python train.py --d_expert=384 --vocab_size=32768 --init_std_o=0.0
Below are experts of layer 3 (counted from 0) of a mixture-of-experts language model. Rows are named down (a neuron's output weights, with its number) and show model dimensions 0-191. Each number is 128 + 24 x the weight over its row's rms, rounded and kept within 0 to 255.
Before each expert's rows: a language model's description of what the expert responds to. This comes from a sample of Wikipedia text that the model never trained on.

# expert 21
It responds to: Mid-word pieces of capitalized abbreviations and non-English names, such as VfB, Vlakplaas, Cmdt, Sqn, Straße.
down0 [107 108 134 166 136 149 130 116 170 134 147 129 149 102 121 145 169 138 177  81 136 148 148 156 159 160 130 104  85 143 138 108  84 126 170 126 111 161 117 125 129 118 128 126 109 145  88 120 110 164 107 124 174 102 134 139 102 140 133 147 113 120 102 145 113 148 103 148 146 142  61 110 111 136 131 115 132 179 133 145 110 128 157 121 136  93 141 167 132 152 168 111 159 163  90 120 158  98 141  97  98 172 120 120 132 153 132 130  86 124 110 164 158  92 130 102 116 123 157 167 167 117  65 130 113 152 121 130 141 109 140 146  88 185 125 205  98  84 129 118 139 125 107 136  97 118 124 151 126 146 100 130 143 137 143 123 120 135 135 108  94 139 123 136 176 154 124 124 126 117 119 134 134 134 149 111 134 118 163 147 119 153 123 144 110 151 145 120 111 150  76  92]

# expert 17
It responds to: Past-tense or infinitive main verbs after was, to, he, such as won, made, began, run, played, released.
down0 [121 157 141  99 133 110  95  59 148 123 128 109 141 165 142 105 111 155 112  99  82 143  91 117 125 149  80 150 143 117 133 133  78 135 118 141 108 155 158 140 129 181 118 123 110 114 128 115 114  91  90 114 151 150 143 118 174 123 107 127 116 121  97 132 151 147 161 112  90 137 160 127 136 118 115 111 115 104 177 162 143 135  83 163 173 135 145 152 122 168 110 132 158 103 123 174 122 137 114 146 106 146 128  84 169 112 109 125 107 115 126 154 159 102 123 107 114 176 116  91 132 150 119 165 117 152  95 126 115 148 136 168 128  90 122 112 138 146 104 145  95 122 141 104 137 149  84 133 116 154  95 104 111 114 137  92 133 148 124 130  81 122  98 162 140 120 150 110 145 140 128 150 130 116 120 129 128  91 141 191 124 134 187 144 162 151 159 135 159 130 106 105]

# expert 14
It responds to: Later digits in dates, scores and identifiers after a dash or digit, plus pieces of foreign names and whitespace runs.
down0 [138 119 105  96 149 129 178 112 128 131 127 128  94 139 141  74 113 122 155  91 160 139 102 150 136 135 172 128 127 105  89 152 166 189 159  94 116 136 135 155 137 121 145 121 173 129 135 135 128 149 160 161 130  91 129 172  94 112 111 112 121 124 120 149  94 124 113 145 125  90 116 109 153 137 154 105 123 149 101 111  98 122  97 146 119 130 122 134 155 146 137 172 118  87 153 136 122 136 110 144 133 145 127 102 105  76 172 136 115 101 102 112 125 153 119  56 125 161 126 144 114 135  93 146 168 132 135  87 143 135 143 104 147 122 139 140 129 110 152 137 115 159 142 119 124 130  94 123  99 142 108  83 111 107 102 155 110 119 105 143 172 154  87 166 105  90 100 136 118 138 149 183 131 116 170 182 133  91 156 147 122 114 140 128 146 109 118 124  97 118 119  74]

# expert 15
It responds to: Middle and final digits of years and dates, such as 20-0-3, 19-9-7, 19-8-5, plus the word pandemic.
down0 [170 149 133 109 137  97 154 134 141  84 143 132  83 136 103 125 149 148 165 128 157  97 142 127 125 136 127 107 154 184 130 126 185 124 128 143 126 132 108 181 132 128 119 112 117 118  86 132 151 170 105 119 139  87 123 166 114 132 157 154 127 136 110 103  80 131 167 127 132 154 110 114 201 141 118  98 130 147 112 142 112 160 114 146 130 144 144 147 106 101 129 177 147  81 149 102  93 133 105 119 155 109  93 140 169 161 126 117  91  73 101 129 134 146 143 146 110  93 137 129 141  91 122 140 118 102 116  98 135 161 154  93 133 135 116 124 101 168 142  90 116 184 128 189  96 128 134 112 165 105 113 143 120 143 143 103 144  85 126 141 154 141  95 148 128 127 114 145 112 146  79 145 134 104 159 108 126 106 120 116 169 115 113 130 130 123 127 130 130 149 162 128]